config = dict(
    n_experts=64,
    experts_per_token=4,
    moe_layers=[0, 1, 2, 3, 4, 5, 6, 7, 8, 9, 10, 11, 12, 13],
    routed_scale=1.0,
    lr_router=0.00224,
    num_key_value_heads=1,
    vocab_size=2364,
    rope_fraction=1.0,
    init_std_qkv=0.0234,
)
Below are experts of layer 2 (counted from 0) of a mixture-of-experts language model. Rows are named router (the router's row for the expert), gate (a neuron's input weights, with its number), up (a neuron's input weights, with its number), down (a neuron's output weights, with its number) and show model dimensions 0-223. Each number is 128 + 32 x the weight over its row's rms, rounded and kept within 0 to 255. Numbers have three digits each.
Before each expert's rows: a language model's description of what the expert responds to. This comes from a sample of Wikipedia text that the model never trained on.

# expert 48
Description: Suffixes, digit 2, colons
router:115101143080121090141179111193082065111119171179167202087100039126118112115107097142122160096128085188062146101136086101127159142168150106168117116140116098152082157138108168098143124066137146143142149168173093092153184145081128119164107072146139127150178165132160140119131143129116123116114103116204075122152134111108088140139083095123129123135104090148175104203141165134091121131124124140144150149165162147104098129094149139111125102168143169176130166120158137189098129151137148114138156144167156101124201139134138130201114079123126123103135166077095142163138133138107136081122107139076103113071211105145135064162088113110063106113159192147158097167076144147142104044097
gate4:168070137111163173122124073128210134145140101132103060163140143159199169129147138163143150119141091126101124137123100167075065108140082237112129089117124151084151149148101131162117197136145089123091103143151165089137107124168140146145106113110125088096124179137160135121152124157128093204126150150114089147117093077082134089143140120146048188193095141169091120137114104143137121097124139143117089176134155153114134121117104101132115050138104127122142133167082121141136064081123058107190100179125144108101092075111135126112132148063090166118129149182123158111138151091127138160140126146099176135175151171116131093110159080151116151101200146145131062101121137123029102125112
up4:086047141103135077125166105131126092140096127107103176123115178101134182102160141133104115153099142044142157141130115116124100116120186173107086158149095146121112115151120097129144160100094129107098084140121114155177194142066103117128042146105166108146126112130060101131063062165126177178145090171094136144074094148195097205132140100134152119150128136154161157110107156071081070149124140122201158129114102170147136118134115199167144123114125195078174120107110123170117100146159119146121091094143124100121141161115086154143106173148160139140174189141186138089180091133173078095148099158146135140124073127097114138152070160119132165123125170177149140157131077134087121097082
down4:075181131102137123114120102138172109072149085129134162125171165126088117145153170143156075116110111112154135116095216141110132131088103148093134101152120090151116154131100175218147130079119049128135143161119152136088150107151083143096108121112127116079173121151075137103145153079171129146179120125073161102126123107115166140068148116135144123159082138141095102128089062105067140121132165114134099162063137162091113115115178100160056108169112134099156045188112112103148125174068060090165140102080110152076158151128107130056127157113102200134114118144142058120089108187125106104120132118133169179106130126100096112131203146125104153181085150110087143102103151141139142178134
gate5:155106157130124140126155137193158087238144093076119159119161083173131113104115098090163141093026140134154141106125139086179065133121136108138105052126172085119069114108110084134200095157078105104107136079089082128117084124126127181151077136147116107096138108103163126108151153062144123134134109183119125161124140108084090108119152139196087130099158151108144110109143163157137161171068132145081141169115073172090131147124169125085147074164184145146124145153151167133126143127107091081147085147089135057120125144152106144135106062149136091135173107197090087090108128123130078119152098141109108143096114064176151119157089065107115151116114141156108142149132123138104126137057
up5:102099111136134101119154133145151093187136091158114198176142177092099168132160096138102179138106141094071138105125124120178055145142153118192104120147116158179112082186097084114156130122124127156101120071112086159152130155108116092189085136131138138117132169127134171133162174107138158143191120125164130177088125190193137136151059157114154133079181124104095155071157121121108189122123065072171108113118115126104078109140140125135136117115160208135129132154167143130174154164131140099151100165128125100135130178120146122178149149189161094118150106171134125087175113132114143136215100159156117153112094123084204170175119125119134168180137142208129146157159103178049150128129
down5:062148115164120167099138142072113145159053149068164136149085107073185154076093137120180128127144131124115103127152140140111147158077160127054192177126183107124161109102137086121114159171083115114134133144118103175169178088144150093089151172073086083081137155121126161115142076142101125124115151121098103112079109101170167135063142155095086117113099076167040181107136180097089146160086134091126104102154117151101104172142143164117147107087138093163145131133124165116103061078093119130138116117161106121118117134172160078119144170113069148108173180123151123121084112132123085149147158116119157137142197115113118138120198142124045074163155130185109155088161109158096153137119
gate6:179156144125159082196106164112171101072135147117124114135118142069139123109186137100137123160182090167115110137123167119112168122153064084145144173068173110164129122065155143123152110123175151153096134157112139109079184171109115139078180116114071143060160145113165152091130150135114138139142059166121122143104122136116099092096104137149150115139124132119157153117127153128111162119081123091117161120100118119144103138128079123082165159144113142146132116091206060126163192098151172099139068120079129115089119165129093092148134101141165157096091153124134125134080146153162143145074058185189151126111095050111203150159062113136071145174052098118131147079182129108150069143148
up6:168114100190092119098117153125109109112107127100036195109170047139126182103090106153143158092106123137163123119066138084136111107133069110091146127160114159059110088136165205161104110156091177100101106115149120165147109094098134125134174145117157143163104164142104103213101102176124193119123156135128119182123111082115153146145126144119078119119141129093133214125120158071153113099087127116154125133110126114164182121127168170176108089135106149104125127149088140102090090126144170141118193094125088104176154147178090123115139122132077102119134184079142143123198134164131093136155103120105152119200112103148096162099151190168142084184200154111126134049112099102129112144135
down6:146226084097126126141174097148119125091128166100159107158135109173121102223122122130139115097126096130150151076136098075121153091141067156139132165072136120124076143129113058092123143137100088129154108077117096133150111154133130166126132187143080135152110111104113153177107117135107131141148149098105066120149133142102088103092154183137096118136113143125152129131133168112156154123175156149118175172162128131138121165104088149163044075115079088134128093082130103120076110167195127188088059024155120080197117053149141129199147162119139096148104142129133092146085118149100173129074103091141177114090124100152088104134084166154116125113097152144117053109120091168153122115134
gate7:153166083106109130157140140129149181107121154093163100145101114167147070133112136145112151149119126159152108110157160133117112127157075148127108081187119073171109127135152133135182073123145144096118158173138077175103134135184071144118121117125117107082154140106080060089172129119136109172087120129092129167092124157127112144096146110092021140158102176090072150149085138101072152158201133142133107135115051166133073130184164068103140039096136130074204112167106095129083115129136121089152105114100109181104139136077133133116192126147119134148130142181109116119110140119156120113128078169083128117161078088168152126134162021132122154077123081107126095095138117085089125144119
up7:132125121127153067105095128137117068128111118101095112133128138102102133194151132141160154053145159110116167103016147062106102093124148164102128120127096057124096139112111164158154145102159144139096153122129128152132116099114110128115110140072156131138172232162200120144178084121098179166086138112196073186103139105097135142124116108154141145152087139144142158148061140156180083048154169145059145132113126139186108100109115086151100127157132133160099136096162111182109136090190194140098162145059141098144166091162097120153134111105141134122134114136095106197155141076131153093147106154152141155156086124172162095131055136162134136131139134079191116144118115139157123141076
down7:203119172173117150119119110110087128099140080097126070103076112131117132161105110172105107097093091115135127131118156080201162136127146095123105124155122056142141153105129187070067133072160140082126125140089172098171206144164079111132116115157130085118164141139178128137158089117147121104127128133116111143177129114049092138182096140096059135054158120130136076109140060126188099165151086166061151121118075166138164077151152114138147168185150170151101163150108123150109105137130132144177123178158103164067148118093111178124111133084129097126108111157075107145158103156085168141157127112177187204138106113118193093135186111093114136111126131115116102133152137110188133100120